Weights of a small mixture-of-experts language model, trained from scratch on English Wikipedia.
Training: a variant of Adam for the experts, 5430 steps.
Below are experts of layer 5 (counted from 0) of a mixture-of-experts language model. Rows are named router (the router's row for the expert), gate (a neuron's input weights, with its number), up (a neuron's input weights, with its number), down (a neuron's output weights, with its number) and show model dimensions 0-255. Each number is 128 + 24 x the weight over its row's rms, rounded and kept within 0 to 255. Numbers have three digits each.
After each expert's rows: "mostly gets" lists some tokens that are sent to it at least half of the time; "comes before" lists some tokens at least twice as common just after its tokens as in all text. This comes from a sample of Wikipedia text that the model never trained on. Tokens count by the router's weight.

# expert 4
router:153106107109142080138130095141149152127151128090130138126114110149138094148105111120135150103125098202122118170156127080132137121127126118161123093116126147126143178077085139116145132170164133118152119130089184150088102148098160147155125127126135115136115168147121111124140128114124132061107180106150108134103146115121134143157122117115132100110135083153111118126090096144089119136143156110136144124142150139159148159115134156166131108119139127142132136089095174156119148174165137129142135126126123130193127118114128118155137161121137097165122171093157182139113095075170177148090179142159112130091170123118124147112100142156124125147116114143104104119078097101096143123118136112114135138124091137116131141137157125157130108146119138126139144070133175123151125133122145
gate2:115088136124090087118105132115129132136111107099119094163139127141101162125126133173156135162125140137103105183137110097154131127140154109124168129120144132084125121134127149096161113139175123120148116100137153118118123140088181118122135085139120123117130133136098128111125114091151136134139153124146167120136127109133070110138136137070150105146140119126074144094127074148112136159135072124130114107109142106102074125125169105121169142121107136118089095135126087135152137123121159132156144087122113120112121165109155101137089139180112114142135151106119159106174122131101119105143195149140159133096186144133087170148146155149136109138101170158118141086122117120131149181093108094152123093121129135156116129123113117180087118119147109165130148083150131157156117111109108
up2:113147120115111177064107110134121166166155170141119137139126091099138091142124118152111108117161105146129103073135140130062150130076142083117089145083125164148150178131129105147108139150160101144137122160139124113121143113206132154110069159086089138151125126115115132126131126132117152115160110141127178121110144132147136131143176106140131134146131132159118163103137125123128132076145081138126175116148131095143126121151108136157146125158098092136129193158151120125095133127142129124096140164154139144131143119188100112117141135133158133140138109127138105112110112112157138143104159114119137175175108138158144140103120121133118169129131122103110120150108115163099115116149140124132115128174112125109144196133109123158133140118123166091115151183103150118123133127119098
down2:158129117147134103180160095131104155121090127100133116104137115162143126130138156140135112164111127151119151146173172136133197147154137097134147137100118133125112142116099091114133143132102106138136100103163144147126080167140166123117135128110134152109125123147128118145092139144120156122109093123109105127108136123138144125134141106117124086144120125113131121139077109156134145177120140114090119094171128111123084156158104090127123137118114164142128127107124160129155106084122145107167166091109113112155136121186135082151136118177143163119112115129150179132159162162127136137142123132110111071111145122152140133139133131142113120136144122102114192109097161075129176086118170127113126131070104153171076096122141138134126098107106125141144125140109123132179081111066140
mostly gets: "north ", "south ", "region ", "structure ", "west ", "portion "
comes before: "of ", "and ", "in ", "is ", "to ", "with "

# expert 6
router:103135092119118065156138125157148168120116121092144083159132111143144123137136110108059138101104149139149103185140110161103161181160117121144134102188106193120155162131123102115116142133128123155185127142144144152136124130129152153169151094129121111132144135131136141142106149104123103125106146124140078145120136156141129141129153175155144097103090082151138110122089112139101124169143117132109107165146104115174127122107122161148093138149102165092096131093139128141108134128160106128152103127116133138104151123094125160142124119114110111106091149122143120138136073121163126117129126116166091114103128130082134159117107155156120113123133126080092120108128189105081123129128115130107100131150096132080125122166133162117137128135090141107115156091152147166175150114109124
gate1:157135132135145107128123120126136137171137094206132156112118128123110162112142091141124168129162167119093171098136114131130106172133158136123182105170123176112110117117165155078115086098083148145120113123139151143123154170158151141142117104163145150143130143133130146094083152094112123117109104138176137117108138128119130139168097108116170122147148120125075112071110115159135084116103150122158111146099129169144182115109132146132132120091120132145126146128120123092122150115086125129106080113131083102125119123168157123110126103109134136088138132151152141160147089116124120125116154139154142125114110127158137141114072118087113115128134141160135152066105114157116148116169088102127124142148128173150167145116117137139120117148159097134123142091160098144155133078114149
up1:114140089103106159130096128145128118200161099144100091123125146115122148163101153156119138090095133159106148104109136120151132178173131142134165147095123134125123140127117096158141149098163160156157121118130149134126117125159082173118097159149152119177173125146137121124087104106119145166139130142186122096125145142139146108116158127131159128143142134106137133124107129117138119108104102118126145104126181109105131138141121132156123077123138142139155111132150123099140146113096145151068122101121097118131167145166144124159147135107144136104103160155161133111131082141114146115145107125113107162084102118142157108162103110138151159168132148162151169090183124138144153135136137124148105121112108183166106103124095143116085091152131105083099102133193136095148103138125128
down1:096123137123142136109156177131137132146133088110169159110145123106125105149195114108122142140130150125137157104132106174150117152132133151124128106117129145127105131111093106153091175094108113156109086136137146145128117170154146102161135122165122078147090156163114156143093158106124116121116099129154128105115106074132093129138150124121125168148112119171165111145129094187155094125122085101143111114141149134153104123131103162150113107201130148091138147103141140116137117162124135140136159098106143146125117142145138123181070124120131124146159091118118161106154142132124168135175151150115111116139153108111120131169149124111115081116124142153100135099166143145122139156101141142125087128114101156190130129138115139142144144106101115167106110055142169105147128130096152
mostly gets: "65", "multi", "70", "85", "000", "64"
comes before: ".", ",", "% ", "0", "-", "0 "

# expert 9
router:156114078139120111180136078176117213108129154118097138143146141104131155156153132139081161149126121086131108136129111127142158157157097131166180147161125135101116137143141133159110164138086111120173109164124141112118129144103100106138136101123125123152124124132115152117121118133105100141141111091139102191186123107145118116129123116142121096170118080165126125114172085106137127169108179097144126097101115111127158133137097117147139148119116127093141166132171128114092166132136151161118105140099131134132129139113137165139104102161101101155134139159148116092113120111190116129115170155167131110168096115079093155113116118149118163148123128121097130129153126170103164113147157134116128131104156105084109099128128123140125135125143148142106153145116125128126162095097128
gate2:116157157118148128121112119096126138137148105102128155152119113149119101175126106166150102137082152157130164150148153131154089129128150129100168079150152122108098111086111139118130151130109134124164126096131142097127097144145117179154121145169122152147131083136136157097098155137167170123105134127107134142114102154152190143141115174127108164112124074120102123142137148137081210163125167135156134100127136102118118120116127157151087106116105141181143118145136126127133131099169142126140138110165090163166101098140117138138097154084140112140136143141135128180124127097106119133129158127107137101134159118153124095103083140115140165158072166166117159104149131111113101130153136130131134132111130100106114117161144169125080118123158134119127146117143150158139116184158136
up2:130122113107097110167114135144105092115186162132113123142181127153125119140160112120155109119134156124179129176168134122139114128048137139136121115109111134127113082109165145126137165093136167132185122071072133137120132137107105139147148105162092104135153138129125127120132099124139153134157143149138151172128146136118142142141118153111160140144087069146135116126154147130114153173139137128087096150103180092121141078120139160141135171124154141099142144140111125140104160136131139138127146117133100116155123144139107145102132118131144125118110140107108131126153094084082116113112132102141140132148156101144120081090106135147129161138092131164164124138191143125102079146140144117117096160132147118123144141162152104151092128087177103108120152121159146129143148124113063
down2:149078135170141110105119133093122108162146153092121110143128170150117077101135154094138131154130101119130132124128112133131111111173149077127126124110100125162116136149137169129140101115145089126106104147132153099149145120117192129172142130154131136149117109146111107127108146176143115153136074118130108184126125126100133130105119091162109129091130089158153099177112155102095147147117089136110120098085099140127130166126136144082109150126095117149149157106143095127193098126109143143145163136145122151099121120141095126161126128147127155112173154133133116176116117136145149106131117123129070129127139147132131122153140054093129144137133137179107127122136133110149113136140126103159197151163122161120131093106119159139096130130143155129135092122134132163120103197115117
mostly gets: "months ", "year ", "debut ", "previous ", "weeks ", "years "
comes before: ", ", "in ", "and ", "he ", "to ", "– "

# expert 15
router:109134105100122100166120093177123195134142138148117107118110095109141166127163102100114153074103139160142122116089131133149160144124113087115144143161129151068095142111125151144117124106101145120120109108137136114087104125132133141143095136112146136099073130130133124154136122091129123123084146141142121094131129116161147095124110167073147140157116077147140127127102075146108131137138125104154128083157129122130142117101114123149124093111159093109120121091127117118123202106108172203161125145094142138121123139143147125167133114126120118096146172124169158118119095155169172131100126112184099128070143111104142137122082139132120108169147134101138139118112148141143120138118081134147145113104152117112095123103137145119137111134149142119081096138168144127136125119157097
gate10:142103088139136145124159114162154108144092164117090144124147157132093120135112105112115139127109105089107090086107102085130110145104111154115107157216148147137111136138126124098102123139131146160141138161114134106119091139126121128133162140137108113151164124113085107149172101144101143166114130121122154126186148135121121118094137151136133133100138095149133150129152128099156135145128127120159121130105119181119129121127083124096135167101108173102113149109139129086084163144118128157158109145125099135130159094111157154106112125117098145116156111119125158145080131097185126098128125151190113116132119114111131125126177068124160107157092119091100116108108115133141146106128139126137167108130127094118157155129121105168170124111116095088202141092123103116099106133113123
up10:133107096130142119151180105172173100135079114108070143121105148132116127124111117117112113108088089121133114111124093140108085130096115131119077157185162129144100111136145142154119093120102151151103150132105102098130075165133126125129151140136130105159136136107080132140170128127111171149119109105121161125162171117123141109116144140144142138106135104123176145122160126098152114143117120125155128143104098171088106120115116107128142153150115157105128152129139127091088167126113101183114135142128116121174152114122163127096122115120109148117113124119128146146086129114166118126113103126178113133103115101128149107151172052118168133160080114098131149138126124152142101119116110078133157122115141106137123163118108080151128157127158117121193114099151119111072103126109110
down10:089149143163126138120123137100118120129098107089133114146141139105107125118132165117136107098153102112127150174111182132159147107154131120129116136129211157170135070155155106108127098129130144087094083147162164114146123120179123108115149138120113085141160163151125137125129155145127155109089174165114135115112138149107140103150123095159106170121143153086077136101140170104118133163124132148126134198147135149129113149166144120108117121176106168170094167107141144115151104128119098102107163180141143122157087135149139141131136136123127149131125104087130110108145115146130089127140140119084143149129145130143137106135186113130144171139110115112148083121131105103140096083097144119116103121099133137104134153139151123130107147103111123133144163145132136130063113119100136
mostly gets: "census", "statistics", "|", "\n", "results", "election"
comes before: "| ", "\n", "- ", " ", "\n\n", "\""

# expert 8
router:152140133106126060181142092160095128121126091092139100165099139142132131152129110109135120078145137125138136106106147113117119104149068089129113139137072122139135111094140144100127105140163204112140098146106136074116143129106127129129144092129166141083100113121115093178124148144130120092091149119139154102106119093118109078124143125136146134117113045139154119132082123103141142132160137130114127123103119141141140138115114105124116149132148118157094131121115184148117143140126130197123133112140119142145132133111120144108146132174104142141163179130114108125126099085140119156102127149193140139097106137133113102096131158132121147156155112145071151116104102107108103172101117135090142100084141120127147148136142119116144118149154106131112119152186125129154112122116121
gate11:117102192104084113155155156141117115146141163125150092088118139095134129160123118115154113089118136117134127098122113154143112144105136162157139135128139126139092108127135132145094144089123123133120131168146125144135128131125176126185094125166114143122116169150087126131134120080169095080122085127143110158091144138126090108111122100114127105153113098144153107106167146090184092133136131107110146119173096120094105153153131163141137130149100161129150137148152143139149094099109105112113102148093147146090101176099092162117122112156131132134133128117138207165135076140179094160150114116150134089130105155065122130107113156148102115119100127174153112141092125084128167143141131151153144134152122143115089121110126149124125094132117133136118161110143121137156120140127137
up11:138136095143147145099097078134119151116149110112085141160145085148127111103162090153125171122110138140126141140152136120133167143120110111105144149136132125101139119131142116133132137162110136129108108095106142134119118115154077139091145130117132094166154132126140132139163114162081111174139169104104150153162116130114188143164142114148130102110118117160114128146122130171109110118111139151154149142096145137162152138112118095147102123118138075105112151116123132154072161138197164125166116143125137118161143131143131131149092114066137106140109148165124119114102207136103157079082105126130108127117160078146141150127130071143163153144146113101121124129134112145125118103175128114124120130123140086130156088138141106135136156143138178119148197156110123126121176144121108
down11:123084140106157120138127137149150153127083116143144143102121112120141122077143104149126099103102099140170123119143160111129094136075092112147096111124125148128165139128153113111132091141173151079099143116169107156154172166143121138121159115143091137194117129125147123132157142136158156148138146144156144111123125056160160155136130152145097124134111126138133120149151132158109150141149145109108102166152141163151154112115134116097115143151145079115146152067156107129150139141090114123166112138148127158086170136109125130151081094112118103116160146144134146168183165114099149087159134163118104100136145136147099092135133090132122129155121147118113145149133154140133108122149116127164108132159151096160119149132137156144135162142145106170178135164175140143150177131140121
mostly gets: "Votes ", "MF ", "Candidate ", "Turnout ", "±% ", " "
comes before: "| ", "|", "; ", "0 ", ",", "1 "

# expert 1
router:110119125166089077152137110144083200134115138096152137103114116190108120118152102097083166138116125170157147133151143124131158141116071104157142107155133169146127160084094142112115130149141112115139134135149123098116157099088148122148094122146146115129105132112120110136149141099135122132124134129103134131136125105156138159125163184119111149139111071154133132167127072093106128155114119128135120134166088086143113185114109142151122122116111127094142116094120101166120138137111111159152119184105131175112138123133141137127119162138103068090101117109162157132132116166123114154092165119139089109130144162104105133111109151180103159103147168127143130115142166147114125147124096150104106134155106152142101120136132141141127107146144129117153129111146169142154096103095094
gate2:148146114150117098122096133155097154155131145130143109128108164125166107153132137108117165135162115133107152184151140110152118112128166109146110167115167143106151146079093086170080114152110128117152144107114151115129127131137152125149098129138125073141110134063101085136120138115150131127096129123123126145125144133114121152109114123101132101112119125134122091151171113099118128126086131134152166110124134105144092147093142124164142094108110106121107088133114109149118128138128120107106104137138151153142167067159147140118122168123119110166121140113125135143089134128108124116132163137108189084082117150157138118116140184102134141113158133098141098110099136162114131145135131170198130138114121123137085072124122153130091112054126103131101108079135116143133092165131074
up2:136169142120139121154121095112116112167115145139146123122091114101072123155170111134119082164170116108186124129123134142137126101096094105131134167120152090148143138127097133169091151111096108096147159106113103124154124152120079111104125127120115135165137128101110113154087156095103119135119081155110099153122157147126093099107094111128157109132142116121108113100101162153164172125141106123121164090152175151156110150125171087150110137150132086138121088157113083121091127135132118133118099132143113128121125109158134170166112147132095142128116133131130110126140150114116144163120120118122117138071115158132102108144126168177105092121104128083128058140100135115123115087103144133166144154155101119154133096156113163109126153128113099133101113134100092133093091127130173
down2:117142163159147129105132130116124117141069106148142114089151137105117141126105117107119113140127147115095070116128153144118128129150114123123068114158139103155114118131124138141103156116111142135108124108175106140066099141180147107177112120153150070184135115101175150133106135122146124089135147096148110145091156102123120128190105128170150107142129123114134125186148111117126121171136094152142144124104104116156114142116136125107134082106129110131119098091127136107075128107133183119083112158128153100142106110121097103109130107124096089150115118122130124122137151149161108148097159132111118091124117084142110105127140119086113122147117134133120146154117131177154142095142161153119121128140128154147186153069141116150094131171136129118163104109147168123127163136152188
mostly gets: "tion", "ation", "age", "ator", "ence", "ement"
comes before: ", ", ". ", ".", "\" ", "-", "'"